From a checkpoint of a small mixture-of-experts model trained on Wikipedia: 435M tokens.
Below are experts of layer 10 (counted from 0) of a mixture-of-experts language model. Rows are named router (the router's row for the expert) and show model dimensions 0-191. Each number is 500 + 50 x the weight over its row's rms, rounded and kept within 0 to 999. Numbers have three digits each.
After each expert's rows: a language model's description of what the expert responds to. This comes from a sample of Wikipedia text that the model never trained on.

# expert 53
router:443500501534594516455572515437516523477487489433505534468504500530481469480497462484456564498550464520478554617518423578410500552532510548437521411479496430419527492461481529564584505508555512468546411491544565472454502566418528591581487586468594414497457484568460501421510459405431505602457497557500502563484536453578536488561574585453491424543602528513470435504497392427453455444591509424536442528539438535506471484435523467490502577486534561473493483597495506537541561534503436484477543467497613586496523449499526415535512521535562532458472460452490543530552484482445363550
Description: Scientific word pieces. Inner pieces of Greek-Latin scientific words, mostly in taxonomy and biology, such as thermoph(il)um, hyp(ox)ic, endos(ym)biosis, Noctu(ina)e.

# expert 46
router:548498517543506570473451559507442550479563459474490427480519494564493608549475593563454418383546441530563539415504549441553532583481486469451544497525474398483452568534446536442482538455520477466516493478341501435494459500506506516475455498475447530577500458562531529468521500557542408540441581418523499487480418441586465508535496469464497483545514527513467549494426543546536474493509522508457440586520521470562511495505521581520461503493390428448531574433520560364501518588435438445457461560495467599480501472538397537479564481566419485514502500535423556477546405501531611444
Description: Month-year and dates. Month names and in/until before a year, first digits of years and percentage cells, e.g. In July 2022, February 2, 2016.

# expert 23
router:528553573423466571482531550500563458504557607478378464594491434482564475441543503497475546539517446429537382448487525448484542389487576525414498551485479471503544565528451544430511467453529438447524568536521523466530497429514520469451419496600504545439546439462473421532574456521553605514565506603444579538528407512534494481414509472491554409476562435442445497516525462464536516538487473563459477490387524422480451483513501583487522431490460626493485587472518441472552424517486525497541554555492503522548413558435497452470490462556442528500481567468483520543564509583460462447
Description: Coordinates and table numbers. Digits in geographic coordinates and numeric data, plus table cell pipes and separators ending rows, such as 49.286(11)°E, | in results tables.

# expert 47
router:544531510515484575527423581499400515507505453488485454456551447556450637559472584554449453417536459504579556382510537436525544591484442472453514520541515437516454534479464531444451537526500460464546513531348460441450457536507530498438436494486425548573503484555542524499586520576591429552484573486505492494496443498535486489522515458515536508540460542497554545446456572525510510484525561522415492539464526464610513493501492564498508467532442498443496594412479546419519490569439436460483460534488451565481581483576408509438569481495448445502491522534412529495536384520553640424
Description: Nationality and roster labels. Nationality adjectives like Indian, American, Japanese, sports roster positions | MF, | DF, and infobox or section labels like Early life, Website:.

# expert 14
router:547521541421445472493484494499593524562582510451422489590444529459531441497529520480530455487536467518536432446446576511516493427449531453421510515450422461493544568528464490486492441404492455503548549539532505391483453486575548544465476556557485474448478448519462445555463477504575490550493428633519606486442430517570384526488515531467553474466464404551536573514420461495583485543500445522524539511433573472479514575478520532462472430494557608535510556581509567581533429533507471428556564435462504547589414494584536463417467463604480598473460539484550558518553477518533477450
Description: Foreign name fragments. Mid-word pieces of non-English names and words, especially accented or diacritic characters, e.g. România, Sóc Trăng, Pellicori, Madrox.

# expert 9
router:606507581488526449523517474571543475467510452480419491675539395479492430552486555449479428550441540540521488418523448548502461458432555476439482521475492427478522508523503433453508518498479460498517498394552532499535495488548487547555606599523551420492567468530577503542590470473458448471428522583497494505444505523507534529448459452494424452551446493551516558495497496540489546520558458595472533464375536466444536557465509526509487424426541563470455508430544568515437517456535447488471581462486416450479592482484545565462441554407479552494462502441622462395577554566471525520
Description: Copulas and determiners. Function words after a subject in running prose, such as was, is, has been, 's, a, sometimes, often before a noun phrase.

# expert 22
router:414612464461455523460489456515483569535589509470432485539569564461529445481479567515552505549529505585533450519493537580481493418485492560343499530512466437401408607495495487466575479429452506547464541566554500499591502467575508542483470563521520506526564435381448593583495452534509542555501521577518518495502445505521417589520517500528519468514516461595456424516437528503560615537479475520530470569510504494500517468545527520543526447583517543547473561530555550519644495482480522520562519467453560514567456543524453485490527431520412545493494626416521585531543506522417522527
Description: Word-initial pieces. First pieces of words after headings, list dashes and pipes, such as ch, qu, cl, P; e.g. - Children, (character).

# expert 27
router:448589343519560567544499507505470542448499506586562493413507509542430556535392559521526491409527510477495616490634546496583529578450497471510487496473345442559447484484537494527497516516539484467518447492487542436460454507420462605526475541464534508558502499537567530447494484472390512555498589455542500508429431392551608412564510505523501540350525566473515472524487563441456437454460539480464426539511523462618561490464471526501518479545505453506492560467487553482454477507496475397425502552571518473471433487498455447560541513525486527501461430531477486482510487550470531469
Description: Surname and word endings. Closing pieces of surnames and proper names, such as -son, -ley, -ton, -owski, Johnson, Smith, plus some common word endings like -ests.

# expert 0
router:552557509477537484495508512541501569549503641546446451544541481473466456494525506462537459501457459473524442490564517506466507396440504498442519473468495435459451523451543520560511426484520557504612460498536525469495451454442556561404494577533526513521515457551515453544523459554524514544524497684541568530448496517622418502543554527491518463521482380513507475492515525464472517562511547559527513533495528434531482525440501473448529450567525552527502575587498616569483397563461481462528580355486479473568461485640481445491476455550451552536386479434559488492578535600565533477
Description: Name-internal word pieces. Middle and final pieces inside proper names and foreign words, such as Mich-ael, Bol-iv-ia, Beng-al-i, cab-ar-et, plus whole first names like David.

# expert 4
router:539508592431465466514402537560533531584574563479396485563516440468519495482492549450576538529538461501489389476440557484514490366438526536464490561455431521534421569423533483485477440458562462560474524506530509467551469444504557520480425546547481466473516427572466413545441473612508518464473438513473473431492508543512387510473539582466597485494430390476526544462446515469541484498529429496522560527455512459440520503449458529512393460512482528522483523512529521521538499507519429427488478418505415491595481497620561473358483430589447540517445560422541534506523472453459543432
Description: Table row starts. Pipe and dash tokens opening Markdown table rows or list items, plus capitalized word starts after them, e.g. | Hyper, - 1956.

# expert 35
router:517569453539548486499425515467492615473539496547526526461490509467496506548384625527563467399523526463542618491616450458506584578481499479465419564442350478532480488487476478459448560512550542533521435491471514459531449459456494534529488567441526418505493447524492595495489532480481478506479599443600548572413476406592584422543516472495482543341453573545492516516439547477514465423479471474493396505499549484593519516503455557482569458485544535438551551449409594496496480508477473484466505511509514540458429493505489450498518522514521503491444480533439426466521448552467572429
Description: Surname endings. Surnames and surname-ending pieces in lists of people, such as Johnson, Wilson, -son, -ley, -mann, -owski, Wall(ace).

# expert 26
router:580545522532506491457484556517438541479490535449446426491528471584533608519424521536418453469520462489583537415496524370584539567548500477461586551526546451466502584572442539448505529437555451458496478478398501497525519450488485448492429469510432517556492462582567533438519518499534448504478556444480504523491428464573571499592432481446547473468451523509439523473430525525528441431550552495504467545469518518553490432557480570583508519513430447503544532459511526344510531533465468413513442564521432600554470470508426473441575510579459498497436491531409532531474388507560603415
Description: Table cells and statistics. Table separators, scores, percentages and infobox phrases like Member of the, Succeeded by, Personal information, in sports, census and climate tables.

# expert 20
router:595594567511481500556513511561552510534523534418492437553468506468438478495503510523558461534476521545543487498552483504488485423468504460442479526395365457478473513411481431480522483422515453520543494561465477443519482484560556526442506559554458527420515502458461458618505468495555491566515498635467519501522520488526389548460546551496496522502471442528499469529583516494589502532441429497529560493448528379457550500502509504446446467560599566487459571538532563494511405490481537447546572406450448454614474467542524410409454446555497620486472509449581554437594465491517485379
Description: Word-stem middles. Inner stems of common English words before a suffix, such as goalkeeper's keep, fishing, demagnetizing, sediment, coalition.

# expert 42
router:421551499522510554470416521509416553506566473549471416435517524522521644533434588537458474426559435475519472470477565494560535567483511453432411526489587429468494534495505538450467559518529447524541462470372471473556473424562455501526432487532405526527528503452492606501499502598527471583429592450507526464462464505510436542554469415469520483484498489514382526514451577552493528473454511503552488553538464426571507483482490556532447474513351440466563494405474561439548502564505430429479477552464448564478454476568501490452546452537509541559413546558485529495465426454472600532
Description: Word-initial letters after breaks. First letter or piece of a word after a heading, quote mark, line break or hyphen, such as "d-irector, ==C, S-m-okescreen, 1-840.

# expert 16
router:491541544411503488442408477468507526573583505477388486534548494454549486515471550439542506562552505498540508530497597529436491423488472529423495497517514447515409601469493473506530485454482447603509578573572516429550511439559570517453410562487518521522493387519515514574486433551492547573538508432465535453506484529494410581553522510463532442491485451537472503514458460482682517490442502504527517521527467511458494481522500547572436460593497555512437483516495565496582507503528519519459473422458476619573394459589482475465532401556480535569440671433542514552496509490477466497
Description: Word starts, parenthetical. First piece of a word, especially capitals right after an opening parenthesis introducing an abbreviation or translation, e.g. (Music Canada), (OVC), (Cementerio.

# expert 49
router:467492405595493477520512543455500474441491504368603489421544625507469489446575461538519584462562506479498539530553432463490467501561504529485519480407490501490578476517573517563507478564557599393546374479608499570459519564425546458571527498517511448551440511536532510516509523443450506508434386435505515477499535400565536524546568569526536503514470569427522500502553580453452464534504489459500538515516456551439492560535503386466588584451567466478483571511532532539537569488467494448533529433518572498448508483453505426543516638410493550532495448518511484517460446543501432536
Description: Middle pieces of names. Middle and ending pieces of words inside titles, song names and proper names, e.g. Sp-ace, Ad-vent-ure, Moose J-aw, Char-ity.

# expert 39
router:505544513483524558492493523489534548543469460533435499496486467578487482459483571470596500522539493511539562453575498617561518547498408516464561467520362426513518499477388497469534493463542451482531549458451480425524531493462573452513467592496443474541523457515491536420466527591494376512436530485478538521493385433601573478529478463507537436458531583441467543495538440513500583496495547558460509589545566514571471437487548580529410468563464473522543535359471534526491496528556407437588443508489531560547476526482447502463499536571493490519503517568383674516523501519433506482
Description: Separators before numbers. Pipes, spaces, dashes, slashes and brackets in tables, coordinates and acronyms, usually right before digits or dates, such as " | ", "/", "on ".

# expert 12
router:616529493386536533409539491484488475558528545450419514559420511461531397511481494436537528487505475623466439529456577508476569429470502444477474528430462462431479522434542454467541493391447506515526597525476514406547463473501483461495495479543454513410556489496475490574532492506613518498540451536479497454470528482506396547453550526447485462523521394564492461551485486542557514502503438482570523497391526434396512513560496501400449470533493614510483508556520502498501442528484484416502561553495475512587426497586573462469457425583479582512416483447560611506555480516395564517
Description: Word-initial consonant stems. Opening stems and middle pieces of ordinary words before suffixes like -ing, -ation, for example vis, dest, trans, forb-ade, prop-ag-ate.

# expert 7
router:545536583412458558483487469545547515594575575404454429613467519418525436470529510477543484525482509493531410499452557505464531391423520471440504490408445470496487527463478470477505452416471479461548575563521544487532509441534528523427472500531467469442525463507464417601511459564543527510537456602526555509453440557521376541486521533454544476473535382550545474458463451528608558536444485552499550469392572482453547517479532504449413455497522533549483555535505535551498413544528478529548536408423457494606441481578534526461438460595461585523466537456517578459532501516498493415
Description: Conjunctions and table pipes. Coordinators and linkers such as and, or, &, et, However, then, plus closing pipes after numbers ending table rows.

# expert 34
router:489540491449579543505381543536495538500546463542414409498488487528445504557470483530551488479497427535541453469488540534497524517527482426454466540466445434499545569459474448462558545557534424486500529477495509419521540569484546438533442481451423477494550487480460547443519546579471384505442547382468564466389537496506523463534486512511519463477523470572480542535483490535544577517444446498432456555558507454615463422517485585519397482528320336473555510427413532519462497554499498506478444428501549585504460482475426483499474529511440508524559548545448648564499467465493494448
Description: Spaces before numbers. Bare spaces, pipes and prepositions like in, at or by placed just before a number, e.g. "upset the 6-0", "in 1898", "age of".

# expert 37
router:540498536547511551556464584465579515462511471466533433528538467570451535519425536566468411448527557478605588438528506464544489556495463492484598571436453436456437446462492530475473546494422489511469428475357433478459526507464523496493535460468477546518511569522626519503469567568503406492398557556502507566509543477537533479473419503528371500620458594532497487489527622511486418529491588525471440576559487498653521489483476549504528485457483389494548523499529568500510497498504507473532510528497409484439515487579463495467517504539444512506529552552444552436568433443522596488
Description: Mid-word suffixes, service verbs. Inner and ending word pieces like al, ed, er, ing in anatomy and biographies, plus verbs like provide, served, joined the.

# expert 11
router:523559560451466448513482473495574477552568521433442432594425488473526460476560490477533430525531475501485390527487593521513521429496526462469505507385419477493488575479509482452509467449518471516517569572526524491503452430599571495439489565536499467471555470370431478576508416523559606538538464651517579455446440530548410527480515465408546472435494418508554507483504497490576473538426448492553543481431569413438496515502480484452443472539504554509529492496529542582497414572514510497527566434437432498595477465518541454415464415577479561553446542492569581493553469528465517474
Description: Mid-word fragments, scripts. Word-initial and mid-word fragments like qu, trans, res, depart(ure), plus non-Latin byte pieces (Cyrillic, Japanese), often in technical or math-heavy text.

# expert 17
router:560491529428467498523466516489547530566558553383447423591445474427521392521526493487542415508519483512503401497496589524492526391468538489456530560393407440430512543468501459480517467380505443498501565549524525429486474449538498489466485560529477448441526472487444443597527529581554495484538481607483518497484491516557360566491584506435536457472525384534510541485452495533588538564442472528527542451475545437491496537500467603476467440535497541528512535492510477509480419497495487501547585452443479535605439505569518517488484473628440577544432500448544632518559482519504489443
Description: Spatial prepositions, word pieces. Location prepositions like near, across, among, at, over, sub and at the University of, plus stray word-internal pieces in tox(ic), tob(acco).

# expert 40
router:545536518528506530462475512520446566458596477484497481461512482575451644519442591567489466365523500568591533377530547428560525579512518488503543487527541384470439565517527546431502537498524437476526504479406500474515493474528499542448363501519479510551499466532545541494508530570534440533515559410524527467465416459551401530571505452486479512527525569531420555466451542573533502440483543502484469595513563544511535454519529584511495525480429459461525556448526563400506527594507468448461433572530493590532494481563453548479599539540423489515492521504425602487522419445535581446
Description: Place and date starts. Commas after towns before country or state, first digit of birth or designation years, and infobox openers such as American, Species of.

# expert 6
router:527533531364448493526490470530513530543578500464509512553475481487494454502560474467496447475485485454474470492408603535457525411442524529487457478439395551473581543468492465506507524423442464491529548521587506472445471424544490540401412550475468513485498501430449409506495461533420633446549518554548505502466545525501367548469489530387565530494536408671548555459522512459536498521505416518541581456486522489464527487507513579507409431522489556619490535508520548504479429542512506447539530489438482518614423498485531502489494440602496569483516446472538442525571547597552508441
Description: Numbers in tables. Standalone numerals in tables, statistics and scores, such as 31, 12 in 127, 63 in 63.6, plus count nouns like areas, countries, miles.

# expert 1
router:513519546444464505531500462497526521530552572391470420570491527456553449472542488527614433521533475492526451451443595512490530398444494536466465545448463470494536543467506466507498463415459497495502535530480545501515517476473584566481478557532460470487512483457430390599516458550553502499576411527511569452471490597535362525473494505464533474508455400598513506422505510586581456588454465521524570525471561450458489518466470499441456455521538582519494503515502537547497385549490493438540554434472421571613458489653555485407490461566438540526400537453553549497553439520551547453
Description: Table cell separators. Pipe separators and first cells of table rows, plus dashes starting list items, in sports and election tables, e.g. | Akron, - Platyomus.

# expert 24
router:506459447480510489451401501546429431339538413493466465478441459533546557489472604531491452504559493512553588450513574515582515609522454481501507450516434425431456510480549507478435419503532494548491506464372570469533491501506543501517453391529429530561481443445507574551576457498521510532461524488541560510498453446550494548492473505484488507504515537479481535566461564536635407411454448480493485495500570440513480453531492500486469484518478491490567565508622548451574516640498493458420450601541401610504485445412448505492528519481439476503459507506502578410513485502448505445
Description: Verb stems before -ed/-ing. Verb stems whose ending follows, especially -ed or -ing, such as mov-ing, acc-umulated, caus-, express-, reveal-, ask-.

# expert 50
router:433455472603506428465484601432528542399415438351529535453492604541493494450518401528444581492563421485497458581497409555393500469543587548461527475451547541390551496519515484557509480601573525417567395431600500492419515569459540508557528525538543387513452514474542510480509491431499511499457410507538471483453520415549586506497498573496531510531503516431515517450493475479460544564501507475474467476483517573459496564506553448494614565478513604474519513527480513520506589467517515479523497487476554553443537457486572464572517583397544508502491470493527470510488499508477438534
Description: CJK bytes and Slavic fragments. Chinese, Japanese or Korean character bytes, plus syllable pieces in Slavic, Arabic or Latin names; also had, have, has.

# expert 15
router:525489494538521538503467457560538437457550502462456460493546464468529475496508573466537436477499503484534536552514545592465448412492495430452424579446541528441512511475408535538512482484393551489448490477524421454454554441617526499498555499501524395421491526535551466511600477443540531546456477558462500539422419580450447518460478483486528434484467445486659476489469483459476471587422529567477475455357518498558521564521461490493529418488461552490417449480581513619442421425491512550459594472489509406424542511541560576442474582455539556486436435493558507433556446464505461457
Description: Possessives and articles. Possessives, articles and auxiliaries in biographical narrative, especially "made his" debut, plus as an, had been, 's, his, In.